Weights of a small mixture-of-experts language model, trained from scratch on English Wikipedia: a softmax router.
Below are experts of layer 8 (counted from 0) of a mixture-of-experts language model. Rows are named router (the router's row for the expert), gate (a neuron's input weights, with its number), up (a neuron's input weights, with its number), down (a neuron's output weights, with its number) and show model dimensions 0-127. Each number is 50 + 12 x the weight over its row's rms, rounded and kept within 0 to 99.
Before each expert's rows: a language model's description of what the expert responds to; "raises" lists some tokens whose logits its average output raises strongly, later layers aside. This comes from a sample of Wikipedia text that the model never trained on.

# expert 16
Mid-word vowel pieces. Inner pieces with r, l or vowels in the middle of a common word, such as re in streets, le in parallel, impro, ouble.
raises: "-", "f", ",", ".", " and", "c"
router:84 48 57 64 34 56 68 54 55 46 53 60 32 63 55 61 48 43 60 61 57 76 58 62 38 42 64 62 59 31 72 45 66 47 43 45 45 55 59 57 57 53 31 42 69 26 52 58 50 74 58 40 60 47 61 70 47 62 77 69 35 59 51 33 69 46 57 44 34 28 51 53 65 51 52 35 41 42 58 74 41 43 53 47 39 53 33 42 52 66 44 57 68 52 51 49 36 68 51 57 47 30 67 57 59 52 55 57 34 62 36 26 52 59 45 42 57 32 44 42 47 48 29 47 49 64 42 48
gate6:50 36 51 26 53 46 40 44 60 46 52 43 57 58 65 35 39 40 48 42 32 41 49 39 52 35 54 63 50 56 45 67 79 38 43 21 52 33 43 80 42 57 36 31 71 69 58 57 35 62 24 31 52 38 71 57 34 52 42 61 49 45 48 79 40 41 43 50 50 53 44 62 46 59 45 48 63 50 65 71 51 48 44 50 44 62 58 54 40 49 40 62 56 67 32 51 65 42 24 46 38 38 58 52 66 34 57 42 39 46 56 31 68 53 27 48 59 61 43 43 52 51 44 56 70 53 69 53
up6:47 60 78 49 64 29 61 77 30 42 39 55 29 66 41 48 48 35 51 40 54 42 41 50 44 42 40 39 41 50 43 61 62 48 26 47 67 68 35 49 70 55 64 51 87 50 46 49 41 25 53 32 42 63 38 45 52 40 56 44 30 40 46 40 74 69 67 59 46 46 70 35 40 61 51 40 43 45 52 45 47 60 53 56 41 37 54 57 60 60 41 44 39 43 49 49 53 59 72 51 54 36 38 50 57 52 44 40 39 66 72 53 37 65 50 39 29 53 42 60 44 51 72 47 56 42 49 76
down6:57 40 54 70 43 41 29 45 38 66 55 42 44 55 55 56 32 35 71 60 54 59 71 43 59 45 63 48 49 50 38 46 52 41 34 27 49 45 49 47 51 43 55 57 63 66 55 44 47 33 58 33 41 56 26 25 58 57 64 43 37 53 36 35 58 44 60 60 67 53 77 57 37 70 56 34 30 56 21 53 48 32 44 42 42 72 33 51 37 38 59 48 33 69 54 40 35 61 35 54 32 65 53 37 39 44 50 41 54 29 41 50 42 36 39 55 55 23 46 34 62 49 60 50 63 57 50 63
gate7:64 43 38 75 50 38 44 59 42 45 54 46 52 50 59 54 62 47 64 51 57 50 56 72 54 14 54 52 47 49 61 42 43 51 33 55 47 53 70 60 44 57 30 38 43 39 37 77 42 52 61 54 46 46 58 59 40 45 31 30 59 63 51 36 69 53 60 25 42 53 66 63 34 54 68 32 56 29 67 42 52 29 49 34 50 40 22 55 42 76 40 56 56 54 50 51 41 44 60 49 39 45 67 36 58 50 49 66 44 53 41 40 63 57 63 54 20 45 47 51 83 59 37 55 56 56 48 41
up7:32 46 34 49 45 54 66 35 84 72 30 52 55 65 41 58 70 49 66 59 52 49 33 46 62 47 58 46 39 39 65 79 48 66 53 53 69 39 32 69 51 33 24 34 55 53 51 57 42 56 55 54 45 47 53 43 28 59 57 45 58 51 51 76 52 57 38 70 61 56 51 64 55 51 56 43 40 49 27 72 62 52 28 43 40 47 51 39 58 55 48 64 45 51 49 70 60 31 56 67 51 63 47 39 54 38 42 32 54 62 39 68 56 41 48 46 50 47 47 59 54 55 82 51 61 56 33 60
down7:44 51 56 37 62 60 47 51 51 46 65 31 38 57 31 59 40 37 41 53 56 39 41 50 48 23 70 59 44 49 56 53 52 19 62 60 34 40 41 66 70 35 47 48 38 62 44 40 36 42 53 39 39 57 33 47 56 54 48 66 45 56 83 49 51 48 40 36 73 51 44 83 37 50 48 73 58 61 49 53 63 39 52 56 36 49 63 47 60 47 55 53 66 38 37 46 35 48 68 52 43 35 58 47 55 40 41 44 50 53 69 66 72 36 59 43 42 43 58 65 60 74 53 69 30 59 21 48
gate8:30 44 60 51 34 61 56 49 40 39 41 56 42 42 49 51 68 46 65 45 50 54 46 50 50 35 61 84 49 54 59 66 41 56 63 60 69 47 55 41 64 35 57 62 45 61 47 67 25 42 51 47 49 35 51 64 44 62 64 66 44 44 64 58 39 45 51 35 41 59 33 34 68 42 35 55 51 50 65 63 30 58 58 65 63 59 34 63 60 59 47 21 65 73 59 50 66 48 41 62 31 50 63 31 62 32 30 33 35 40 58 58 46 59 41 61 50 35 41 51 34 44 36 65 55 37 29 66
up8:53 46 55 51 55 43 40 63 47 60 46 53 42 57 59 47 41 51 58 36 58 57 36 45 54 49 59 37 56 38 41 60 76 44 60 66 59 42 72 60 46 46 28 43 43 49 52 61 36 65 44 52 56 30 44 72 50 61 57 63 34 40 56 48 34 66 48 37 53 52 65 20 44 32 69 47 53 50 38 44 57 55 65 61 61 52 65 51 77 54 55 38 56 28 61 33 78 50 54 49 42 49 41 56 68 49 51 26 64 48 15 38 43 59 45 53 58 81 67 57 41 49 46 48 55 16 43 39
down8:45 46 29 38 37 54 28 68 48 50 50 24 61 59 46 36 47 63 53 48 46 44 55 46 72 51 43 63 52 46 46 41 53 26 47 51 39 64 48 34 81 49 38 57 45 70 71 58 62 66 34 58 38 51 60 65 40 54 48 46 56 22 47 32 70 76 60 52 41 62 53 36 80 58 67 44 48 46 52 41 59 48 55 42 34 45 51 62 37 74 38 56 58 47 58 50 73 33 24 60 39 55 56 42 51 51 35 43 64 37 54 51 54 50 66 55 48 40 59 37 70 53 65 39 43 52 42 41
gate9:50 60 42 62 35 57 43 66 50 72 47 70 55 71 34 48 54 45 74 64 59 46 57 59 73 36 58 57 63 38 46 29 53 43 33 57 55 49 33 55 60 55 53 45 52 47 40 67 63 53 67 53 69 43 72 77 34 70 59 51 51 66 61 37 64 69 55 55 35 31 39 64 34 53 60 64 37 41 42 49 46 53 62 41 31 45 66 58 45 60 67 37 56 37 49 41 30 43 45 50 64 68 54 72 40 57 52 38 45 46 56 40 48 54 46 33 56 47 38 74 52 71 58 68 53 58 37 54
up9:46 57 31 21 41 47 57 80 61 59 42 58 57 67 26 56 62 55 36 42 62 49 44 59 62 40 55 57 48 59 52 57 63 66 52 22 49 56 54 55 39 33 42 45 58 65 36 53 54 56 41 68 27 46 33 55 43 82 60 66 62 45 46 46 61 45 36 54 47 66 47 44 49 63 41 53 46 52 54 46 64 30 36 48 38 56 52 33 33 47 41 59 51 37 47 38 29 49 59 56 63 45 31 35 31 29 37 25 49 61 35 59 53 43 62 47 54 26 70 42 48 65 59 40 55 35 59 52
down9:54 54 35 31 52 52 19 64 54 63 59 38 56 44 30 49 46 63 50 53 57 56 47 50 48 53 72 81 77 54 44 38 49 57 62 50 65 31 50 30 65 40 59 44 46 28 60 35 30 46 45 49 52 42 36 30 33 57 57 51 60 58 51 57 39 39 38 54 53 70 58 62 62 55 51 45 49 68 40 45 59 37 56 67 52 34 63 67 32 52 54 54 46 47 35 38 34 60 38 60 70 52 44 43 63 58 28 34 58 43 70 58 57 51 63 72 26 47 53 46 57 38 74 57 46 42 67 61
gate10:59 53 58 35 44 52 39 26 57 66 56 29 44 58 49 48 57 37 69 36 26 53 53 40 36 60 49 51 42 47 32 31 40 61 48 48 45 52 43 32 60 54 54 55 63 45 49 51 47 49 73 54 57 48 28 57 36 37 52 45 63 09 63 18 50 54 18 51 42 57 44 34 46 62 38 32 34 51 56 40 26 51 39 47 42 69 54 48 41 61 56 58 47 62 34 48 25 55 23 37 50 50 42 46 36 50 53 42 33 47 42 38 37 79 49 58 58 39 53 51 48 40 51 48 60 52 39 44
up10:50 56 49 44 54 43 59 62 25 40 51 55 68 43 38 61 43 44 33 52 52 48 50 38 47 64 52 50 33 48 32 63 44 43 46 63 49 19 60 55 37 38 61 46 38 53 71 56 58 47 34 70 56 52 34 44 63 73 19 67 51 34 43 68 30 53 58 72 63 50 47 54 64 69 70 65 56 47 72 32 53 42 28 39 27 58 43 38 58 63 56 55 56 32 55 55 69 45 51 48 43 55 54 42 55 51 52 42 43 49 59 35 39 55 35 50 55 45 61 37 68 75 72 36 41 55 55 35
down10:64 53 51 34 83 47 72 53 60 72 54 62 58 66 40 46 49 35 60 55 49 78 52 57 30 51 46 30 64 51 48 37 52 55 42 53 59 48 46 72 44 55 61 62 38 14 24 43 34 27 37 83 57 66 65 47 38 45 58 47 78 41 46 65 70 55 45 40 42 45 57 47 40 52 62 47 66 40 46 46 28 34 49 63 60 64 54 52 56 38 55 58 38 66 57 53 46 46 53 53 50 51 51 26 54 58 54 63 57 51 61 56 42 31 55 55 44 58 48 26 52 49 44 46 51 47 54 49
gate11:48 39 51 50 54 48 34 56 38 24 49 43 50 62 70 52 47 33 39 44 47 55 51 42 41 62 47 37 52 48 59 51 59 51 38 33 72 66 58 62 61 45 54 52 57 65 61 50 25 56 71 45 42 35 57 64 47 46 50 64 39 36 46 62 75 41 46 29 36 37 35 40 47 26 50 54 52 58 50 53 46 47 49 42 55 73 56 51 67 57 64 60 68 53 59 53 52 70 30 51 68 58 45 20 73 52 42 52 39 56 21 57 48 82 56 48 43 53 42 17 61 66 41 55 62 47 46 58
up11:60 51 52 38 59 34 73 42 31 41 48 37 57 48 56 52 51 64 75 46 63 59 54 40 63 33 54 45 48 35 44 35 58 75 57 46 57 75 38 59 55 43 55 56 54 57 23 31 42 67 44 52 45 38 46 65 35 47 54 18 52 47 52 47 46 36 57 29 50 48 49 38 52 50 48 59 44 29 43 50 46 47 66 66 40 53 52 37 48 62 45 20 43 40 40 48 38 60 52 46 58 56 60 50 46 38 38 45 32 54 64 38 28 69 78 65 51 48 55 65 50 35 55 53 71 43 19 30
down11:44 73 46 33 44 44 52 63 41 35 63 58 47 44 25 60 51 61 59 51 54 64 73 55 73 39 54 32 40 60 54 54 44 64 57 67 68 35 56 51 36 52 35 44 48 37 71 42 67 34 48 53 62 52 61 68 50 34 55 57 71 40 52 45 57 66 32 59 48 42 43 51 38 48 59 36 61 53 37 44 45 72 54 40 44 44 36 32 61 44 49 35 53 38 41 43 59 40 65 79 36 34 43 48 32 48 69 38 48 57 31 42 76 45 57 58 40 56 68 70 42 25 52 54 73 46 51 52
gate12:72 53 53 41 38 40 46 57 36 48 10 60 36 47 40 40 49 45 73 61 43 55 57 48 40 53 79 38 59 61 51 53 62 52 32 28 59 53 63 44 57 63 51 51 55 61 43 46 54 66 69 59 42 51 50 81 52 59 37 58 52 50 42 60 49 61 73 45 46 54 65 44 64 48 56 28 48 45 50 49 37 85 60 61 53 32 61 36 54 41 45 62 71 58 64 64 65 49 46 32 45 47 46 40 57 31 44 31 31 47 49 53 44 40 40 46 56 40 29 32 54 65 66 59 40 39 39 62
up12:53 64 44 54 41 45 49 47 46 48 77 42 64 60 24 61 45 53 29 36 42 45 39 29 57 63 33 52 41 37 73 59 51 64 61 59 58 66 35 49 56 34 54 47 37 51 44 54 52 38 37 45 40 64 54 55 48 37 73 56 57 43 53 59 61 32 36 47 58 72 74 26 53 46 45 51 38 49 47 41 70 43 64 58 50 41 27 61 55 68 45 43 49 66 49 57 27 55 64 66 63 42 47 70 56 65 29 53 63 69 69 48 62 43 66 46 46 63 48 43 29 27 42 69 38 56 36 50
down12:38 55 46 59 50 47 45 56 93 47 59 34 51 49 40 59 70 65 55 61 70 27 58 55 54 37 51 58 31 19 45 63 40 37 47 61 44 63 42 41 42 45 43 41 62 36 64 53 68 56 28 45 48 50 25 48 38 52 67 31 62 39 52 38 45 47 24 60 49 57 55 57 40 55 37 39 33 53 51 46 51 60 28 23 58 51 50 39 48 65 33 39 55 42 41 48 53 58 42 53 55 63 53 61 41 79 82 60 59 51 57 44 56 67 54 48 60 36 59 39 65 59 52 49 54 45 43 56
gate13:67 34 57 43 44 57 38 36 51 64 37 57 54 84 58 69 66 44 43 30 51 69 44 30 58 45 45 65 72 54 51 30 57 36 62 62 71 59 61 58 43 43 44 53 57 39 55 58 53 61 59 32 42 35 58 49 34 46 41 46 38 37 59 50 58 61 63 38 58 33 53 38 60 44 29 67 69 23 43 64 53 37 23 54 48 58 46 42 44 41 51 52 60 44 40 55 53 57 46 67 48 43 69 38 53 30 47 55 59 31 48 41 21 60 48 53 42 40 41 39 50 56 70 65 65 35 42 66
up13:60 45 51 33 48 40 41 35 55 69 57 50 52 63 65 45 58 32 83 44 41 41 40 34 45 50 55 39 47 73 60 45 59 43 51 64 57 60 37 54 43 26 47 35 38 54 70 43 44 60 77 49 57 56 54 39 34 50 34 45 42 22 39 42 36 52 42 37 54 43 57 31 44 51 27 47 44 45 52 58 69 41 44 68 71 62 52 40 44 46 64 38 69 32 34 38 59 42 40 60 55 57 70 38 57 50 38 63 29 38 55 56 41 44 26 55 51 52 36 35 39 57 52 62 40 47 20 56
down13:37 37 66 45 52 44 55 56 41 68 45 60 60 45 47 55 66 83 34 47 57 32 38 49 40 36 46 42 36 39 59 72 63 59 43 50 55 60 56 61 47 37 65 46 60 53 64 47 64 58 48 56 72 47 45 50 49 43 43 51 68 57 56 31 37 48 41 34 52 24 36 29 46 33 44 75 38 34 46 53 61 62 50 62 42 59 52 47 31 48 40 52 50 54 67 60 46 73 52 47 45 45 41 28 33 47 71 64 45 45 65 78 29 49 68 48 49 46 57 67 65 45 70 65 58 40 62 26
gate14:60 59 57 53 40 41 41 50 51 64 33 65 62 48 36 50 66 50 71 49 62 43 27 46 60 63 43 52 44 65 61 64 28 36 70 56 66 56 62 43 48 42 68 41 63 43 55 41 42 39 62 61 61 47 37 56 57 37 67 63 59 64 57 46 49 37 38 48 44 52 65 42 44 72 43 55 49 47 54 59 57 66 47 61 39 49 48 42 73 53 41 57 45 55 56 37 54 40 34 57 75 39 34 40 38 24 59 37 30 78 29 50 63 55 57 42 82 51 67 36 58 65 47 30 53 74 54 33
up14:54 39 46 57 54 41 58 55 66 56 40 50 76 43 42 31 54 56 38 52 55 66 58 45 27 26 28 65 63 49 49 41 47 50 47 57 71 39 68 41 36 51 41 64 48 31 33 40 52 37 54 41 46 47 46 58 37 60 55 37 60 35 49 10 63 51 63 48 51 49 32 52 46 50 48 43 68 52 49 65 24 35 48 58 54 46 30 50 56 42 70 46 42 54 46 46 38 46 46 50 43 08 33 61 52 67 61 37 78 58 54 25 53 53 61 52 43 41 58 50 50 67 50 51 59 45 35 55
down14:66 64 29 66 59 65 59 31 49 54 65 18 29 70 63 54 56 49 41 46 57 47 46 37 43 69 55 77 48 45 50 73 70 48 38 43 66 53 55 43 58 52 62 32 53 51 56 48 56 62 56 49 44 63 52 54 59 51 63 67 44 70 52 50 47 57 62 54 17 56 58 44 54 54 37 30 57 63 74 51 62 46 54 49 48 57 47 53 47 41 50 75 73 45 58 40 46 31 39 63 47 80 55 51 39 57 37 27 50 43 37 43 64 35 43 48 59 52 45 65 65 56 54 39 54 43 30 67
gate15:56 47 52 59 55 78 57 64 69 38 47 47 51 37 57 60 43 46 43 48 49 75 53 34 46 58 32 69 48 55 54 49 37 49 70 43 48 55 50 51 43 35 58 48 59 36 57 56 57 69 29 54 44 67 58 51 74 46 59 36 33 34 65 76 58 38 37 41 45 48 46 48 64 33 26 56 52 59 55 45 39 39 47 50 72 46 44 26 50 41 64 47 67 53 62 67 56 64 62 48 29 38 53 41 59 69 63 34 25 52 40 54 50 62 54 58 61 48 74 53 49 74 60 40 60 42 20 40
up15:77 43 54 52 65 58 57 44 78 59 56 61 49 31 47 40 52 41 61 57 41 80 51 52 54 49 44 46 50 55 52 32 43 60 61 58 52 48 54 48 30 40 60 61 76 43 40 30 49 38 53 59 33 34 46 51 59 77 58 40 37 44 47 49 53 22 51 29 42 55 48 40 57 35 41 59 74 57 37 54 58 54 45 38 77 39 50 27 56 45 45 44 63 63 35 60 56 37 54 60 28 52 47 52 35 52 61 39 49 34 43 24 49 73 33 42 27 59 60 46 35 56 41 64 56 61 37 39
down15:59 36 48 56 67 41 60 40 46 41 17 49 71 52 40 32 52 57 54 56 58 45 40 46 22 52 35 43 37 39 61 42 57 55 58 34 65 64 49 28 37 41 53 39 55 41 51 50 64 46 64 57 45 64 55 58 80 55 50 43 77 73 47 46 56 45 74 49 59 37 45 46 53 52 47 40 35 47 47 40 51 35 39 55 50 41 22 56 40 73 65 29 51 51 50 26 59 31 59 46 43 66 60 49 58 38 33 59 57 47 71 58 21 53 37 44 53 55 48 38 67 56 61 63 55 34 46 45
gate16:44 58 43 57 42 42 48 67 45 65 66 55 63 94 69 42 67 39 75 26 58 59 47 25 35 46 50 58 41 36 64 55 72 48 34 39 73 47 50 45 61 47 46 44 50 32 53 41 47 46 41 46 60 59 46 52 58 53 60 38 40 55 61 35 55 59 61 48 59 56 48 45 65 39 53 41 46 50 61 64 51 44 51 37 52 40 48 81 53 65 70 39 59 62 59 44 70 32 64 44 38 55 69 38 46 50 60 30 20 46 34 34 57 54 53 29 52 60 52 36 56 47 32 38 47 49 42 46
up16:40 43 32 65 59 57 29 31 41 44 26 58 34 54 56 30 66 48 63 63 22 55 35 39 48 44 63 62 60 61 55 41 39 33 35 49 42 28 68 41 41 44 44 50 30 55 43 37 39 55 32 52 61 56 48 52 48 64 46 47 60 60 52 51 56 40 39 37 62 36 46 52 57 49 49 35 42 57 55 62 44 46 37 47 67 49 46 36 35 68 45 65 58 44 56 47 82 55 52 45 38 42 39 41 24 39 33 44 26 39 43 45 55 52 60 28 58 42 75 55 58 46 23 35 65 48 42 30
down16:49 45 44 30 52 65 36 23 64 47 39 38 61 52 16 56 43 54 44 49 53 54 63 51 44 30 40 33 43 41 44 35 63 54 49 28 51 55 71 40 46 56 77 60 28 41 39 51 44 41 31 68 42 57 53 40 22 45 62 37 55 43 46 63 50 46 54 66 43 47 50 44 48 45 39 53 47 36 61 55 58 46 44 30 42 34 45 79 64 51 46 55 23 49 46 44 45 43 57 43 30 52 63 51 21 54 50 58 32 49 55 52 59 72 36 46 75 52 40 34 64 47 48 72 53 48 39 52
gate17:56 60 47 85 47 65 40 54 46 39 63 52 38 41 71 35 46 69 44 62 52 63 49 67 53 41 61 37 60 56 45 63 45 79 61 49 29 49 36 32 49 51 43 28 68 51 54 60 65 47 34 41 53 38 35 69 55 33 57 47 58 40 40 56 33 60 33 45 58 35 29 44 62 36 53 46 47 38 71 55 37 48 43 76 46 40 21 57 46 75 29 34 43 43 48 57 62 57 53 32 65 59 46 61 37 63 37 61 60 58 49 36 45 35 42 53 47 47 46 54 46 63 39 47 54 65 57 55
up17:47 61 40 47 29 58 48 45 58 47 44 63 51 44 41 49 46 61 62 55 55 67 48 60 56 43 48 41 65 46 44 52 35 41 39 45 75 51 40 37 57 62 59 50 59 27 52 50 50 32 79 37 49 14 24 65 36 30 47 50 67 45 41 41 53 42 66 71 57 38 43 50 34 28 57 60 62 43 82 44 63 69 41 53 42 36 64 56 44 51 47 64 61 55 63 54 55 51 40 70 56 75 46 53 62 51 46 41 69 67 41 65 72 40 59 44 45 53 33 53 50 41 55 58 48 48 52 24
down17:63 43 31 64 31 54 68 34 39 65 48 51 39 60 55 51 54 43 69 48 60 61 41 58 43 74 63 42 25 61 29 41 45 40 33 43 30 32 48 47 57 68 52 44 54 42 53 43 67 54 48 48 64 45 40 24 47 35 44 57 53 53 63 47 44 31 56 49 65 56 59 42 53 56 69 46 56 64 58 42 56 42 54 43 59 72 53 78 38 46 64 56 46 52 54 32 65 58 40 38 55 55 31 32 54 60 53 36 54 42 63 23 39 24 41 34 46 52 31 62 31 30 65 47 58 58 36 47
gate18:74 62 29 38 69 41 59 38 50 53 42 60 51 63 50 60 57 55 65 54 48 47 62 38 52 53 51 59 51 40 46 38 54 50 52 60 64 67 72 55 30 29 40 36 54 37 60 66 52 49 49 31 66 58 38 49 42 50 59 45 39 45 52 46 45 55 39 33 63 08 45 48 29 37 41 39 54 87 44 63 35 79 47 58 40 42 42 52 58 52 65 57 58 54 70 58 58 63 43 50 61 25 59 51 59 43 59 59 38 52 59 46 27 62 41 47 57 40 57 68 67 41 45 73 46 52 62 52
up18:58 58 53 29 40 40 46 57 34 23 47 51 58 35 61 41 63 30 53 49 56 51 54 23 64 55 59 30 60 75 60 47 55 39 25 40 59 47 56 58 76 60 44 47 65 60 63 64 43 45 50 26 46 49 50 49 57 48 62 69 67 48 40 52 47 57 67 40 52 34 36 48 41 45 45 34 59 37 73 49 53 65 44 39 22 35 41 52 52 63 58 55 55 82 65 52 33 34 40 65 51 39 57 56 43 53 69 44 58 47 48 37 55 51 66 58 46 56 55 62 43 19 39 59 64 50 47 64
down18:36 51 53 70 31 73 54 43 54 34 42 44 54 14 36 54 59 52 41 32 48 55 55 42 59 34 61 43 57 44 71 41 51 49 45 40 55 47 45 52 47 50 65 61 60 65 31 35 29 56 57 66 61 45 71 51 44 46 59 50 70 31 44 53 61 47 53 55 33 55 67 51 64 30 58 37 49 48 51 67 65 56 62 65 52 50 44 53 57 24 53 56 23 46 57 45 21 37 60 38 53 50 84 64 54 72 43 54 59 42 33 41 60 41 29 64 62 63 43 57 43 49 58 55 64 43 53 50
gate19:66 39 40 47 64 57 46 38 45 62 42 51 70 34 33 72 66 41 57 72 39 73 53 35 50 67 46 41 53 48 46 55 48 41 57 44 35 49 56 64 38 48 47 25 47 49 42 57 44 57 67 44 52 74 35 74 46 70 55 42 63 50 28 62 76 60 56 56 48 58 36 57 53 45 22 59 44 44 57 75 55 42 38 37 47 66 53 45 67 55 57 44 43 38 46 49 26 49 61 61 46 65 46 47 47 84 51 59 33 69 59 42 30 55 56 47 55 40 45 39 62 57 49 29 53 54 50 31
up19:66 33 31 44 60 65 49 43 38 47 19 56 44 64 44 47 26 52 21 57 42 36 53 55 29 57 59 46 49 86 60 47 54 58 46 40 43 32 53 27 60 39 44 59 51 26 39 57 39 57 44 32 49 34 48 51 73 68 31 42 54 62 50 43 49 51 51 39 33 46 49 40 42 61 35 55 55 54 52 44 43 39 56 68 53 41 38 50 57 67 40 68 63 47 41 59 62 39 40 83 59 42 24 45 63 47 64 62 30 49 57 52 26 49 49 56 42 59 59 51 54 43 35 53 57 51 55 46
down19:39 72 49 55 37 51 47 54 58 47 61 38 32 50 53 23 37 61 38 60 51 45 61 66 51 15 52 41 51 57 51 68 46 57 54 62 59 46 76 46 74 59 67 67 41 53 55 53 41 21 57 52 32 32 43 39 52 73 59 47 47 56 47 23 52 46 47 38 35 40 56 67 35 52 65 52 41 50 34 54 54 49 52 60 72 65 72 42 52 54 60 47 63 43 27 45 48 32 49 54 64 56 40 35 60 37 45 44 63 47 53 33 55 31 62 73 48 61 66 45 42 54 39 40 48 40 31 61
gate20:49 59 23 35 72 22 70 56 51 60 42 71 36 52 42 49 43 43 57 41 76 49 69 40 51 56 65 61 67 36 66 62 66 60 59 52 41 59 42 61 55 66 34 61 41 67 53 60 43 49 24 65 45 64 44 58 49 39 57 53 55 23 42 54 64 43 48 37 30 40 49 63 46 39 39 46 51 51 46 62 54 50 35 35 26 46 57 27 50 42 53 67 57 65 51 35 43 51 36 53 70 49 76 52 65 30 55 57 44 60 55 45 56 54 63 52 57 37 35 49 66 53 54 51 47 56 75 48
up20:37 49 33 51 63 60 49 44 43 53 63 27 38 39 57 62 30 41 39 49 69 40 51 36 44 50 51 58 50 48 63 35 36 46 63 62 26 51 58 63 30 57 57 45 40 41 68 76 62 51 49 53 40 56 52 52 49 56 28 67 34 48 35 58 51 43 42 63 51 39 56 47 46 58 76 62 28 54 44 40 38 61 58 40 60 45 62 48 65 52 55 31 51 72 46 49 69 25 46 64 51 80 72 65 46 48 67 76 77 35 54 38 63 66 45 57 50 46 51 55 45 47 52 47 48 60 71 40
down20:49 37 38 48 49 44 52 37 49 57 57 63 66 42 50 54 44 36 50 54 57 52 55 53 62 45 64 65 70 53 52 57 33 36 53 31 38 78 55 53 52 56 46 43 47 44 51 47 53 86 44 69 58 65 43 62 46 43 55 44 55 74 64 47 26 59 65 52 53 48 72 45 55 34 37 51 50 57 30 47 46 35 50 51 13 22 46 56 59 69 50 34 54 53 73 65 44 30 43 33 31 25 54 64 70 56 38 45 50 48 29 47 42 46 46 50 52 62 28 55 37 61 58 55 43 65 67 45
gate21:57 32 37 53 48 41 32 32 42 54 49 58 62 36 54 66 53 62 35 63 71 93 38 45 60 59 44 57 46 42 55 48 30 39 45 49 59 46 72 52 42 42 41 38 52 29 58 54 42 47 52 37 40 50 58 70 66 42 59 27 46 60 74 40 68 34 65 31 33 43 58 65 71 39 47 37 55 40 31 47 50 51 42 49 44 40 67 36 50 49 55 59 52 52 30 67 45 52 51 86 58 58 34 49 44 67 58 29 46 43 43 31 47 48 58 44 53 40 41 44 43 49 60 34 51 56 53 38
up21:51 41 45 80 60 48 43 45 29 56 64 38 76 49 55 54 31 37 46 65 48 23 55 53 46 74 52 48 42 40 65 46 56 55 49 63 47 75 58 28 39 51 48 61 45 56 37 52 55 38 81 52 62 62 21 29 50 82 50 61 64 56 68 26 36 52 57 46 54 44 60 39 66 41 46 56 35 28 63 50 32 48 44 49 43 51 54 57 34 44 43 34 59 33 44 51 43 56 34 46 56 43 59 45 48 40 37 51 41 53 49 51 62 71 54 52 52 41 47 45 36 48 47 35 36 22 52 53
down21:49 51 60 55 57 45 45 48 45 46 58 30 55 36 61 46 53 30 56 56 45 42 51 58 45 49 58 38 41 51 45 55 46 53 58 28 63 38 54 76 85 79 73 51 50 54 64 71 44 55 27 53 44 55 53 38 31 47 29 57 75 61 60 27 49 57 53 60 50 39 70 45 59 26 70 56 02 53 61 44 47 63 58 49 49 56 56 54 55 33 42 32 47 49 56 54 53 22 35 72 40 45 58 47 54 41 34 46 52 44 39 47 49 45 56 48 44 49 58 53 69 58 53 38 58 42 45 44
gate22:35 73 46 67 55 60 63 58 53 42 41 64 80 55 46 51 43 50 64 52 57 52 73 52 70 39 72 61 39 56 75 45 39 52 44 63 71 47 54 66 39 51 37 63 46 46 38 48 52 47 45 40 56 44 45 25 45 45 59 44 67 57 59 67 41 28 42 37 40 41 80 64 79 47 63 50 57 70 46 52 46 42 59 48 57 63 55 20 66 50 57 73 58 39 40 52 38 64 72 55 39 46 49 39 47 61 42 52 47 55 52 47 50 79 54 47 56 52 52 42 35 38 35 58 61 60 59 39
up22:59 56 44 38 42 25 29 44 56 36 48 17 76 54 62 58 35 41 44 55 47 68 35 41 39 61 19 66 47 46 25 29 46 47 53 41 61 58 36 57 47 59 37 49 50 15 28 65 46 30 55 59 57 74 57 56 50 52 55 61 52 51 47 55 48 47 53 55 63 31 49 30 52 60 39 66 62 34 43 48 61 52 52 51 42 56 67 56 63 56 51 36 47 44 23 45 59 47 62 43 37 47 42 49 47 32 66 61 37 52 51 57 49 48 43 42 63 48 44 43 57 35 38 26 38 54 29 42
down22:54 56 54 54 56 65 64 65 55 40 49 51 63 47 62 73 40 50 43 53 32 43 35 77 68 67 54 57 34 44 39 30 79 57 50 51 51 71 71 55 38 48 61 46 45 50 37 35 53 60 64 52 35 66 50 70 47 37 40 68 47 35 49 43 45 50 67 48 43 52 66 50 52 39 47 45 36 44 49 60 52 64 49 42 13 33 60 47 64 63 65 23 60 47 57 41 35 37 42 50 49 19 23 53 46 53 45 50 49 64 48 59 55 57 48 62 48 44 67 57 71 41 35 49 45 41 35 35
gate23:60 39 61 39 43 53 26 13 53 64 40 42 28 61 41 45 53 55 41 41 32 60 57 34 45 29 45 31 53 52 46 43 46 47 42 57 38 47 64 42 50 46 47 43 45 42 47 63 42 60 58 42 41 68 55 74 43 65 73 54 47 78 68 47 46 43 51 54 42 58 37 44 36 49 51 42 58 38 51 52 20 70 70 47 50 16 61 62 64 54 45 58 66 49 54 43 47 48 24 35 64 22 62 38 62 58 48 73 49 56 49 30 52 56 38 60 55 44 49 48 54 42 63 37 45 56 43 53
up23:48 53 59 36 41 50 40 36 44 52 54 74 50 56 62 54 44 60 40 62 65 57 33 56 49 55 24 51 72 40 48 61 45 54 63 62 41 64 61 47 70 40 41 23 81 43 52 67 47 31 48 63 47 43 33 63 74 56 48 45 55 58 56 41 44 44 34 61 50 66 46 58 80 44 51 55 59 52 49 54 46 46 49 54 53 29 38 74 40 56 59 43 54 62 71 46 43 56 46 35 40 36 40 39 67 67 38 52 43 34 34 58 63 24 40 57 68 41 57 84 53 62 37 43 50 44 37 52
down23:47 22 43 26 66 58 54 41 42 56 51 50 39 49 30 35 51 40 41 74 65 61 30 58 51 54 58 47 76 31 60 39 37 42 66 57 51 64 34 37 62 41 50 41 76 57 58 44 60 43 49 51 52 47 49 44 54 42 54 45 27 55 38 65 47 19 33 37 44 54 49 45 68 47 62 48 35 55 33 59 59 67 63 54 46 32 55 52 28 34 27 48 51 28 50 47 50 60 66 44 57 33 35 47 51 36 50 53 57 76 40 48 36 73 44 54 41 35 61 46 37 51 71 53 45 59 51 50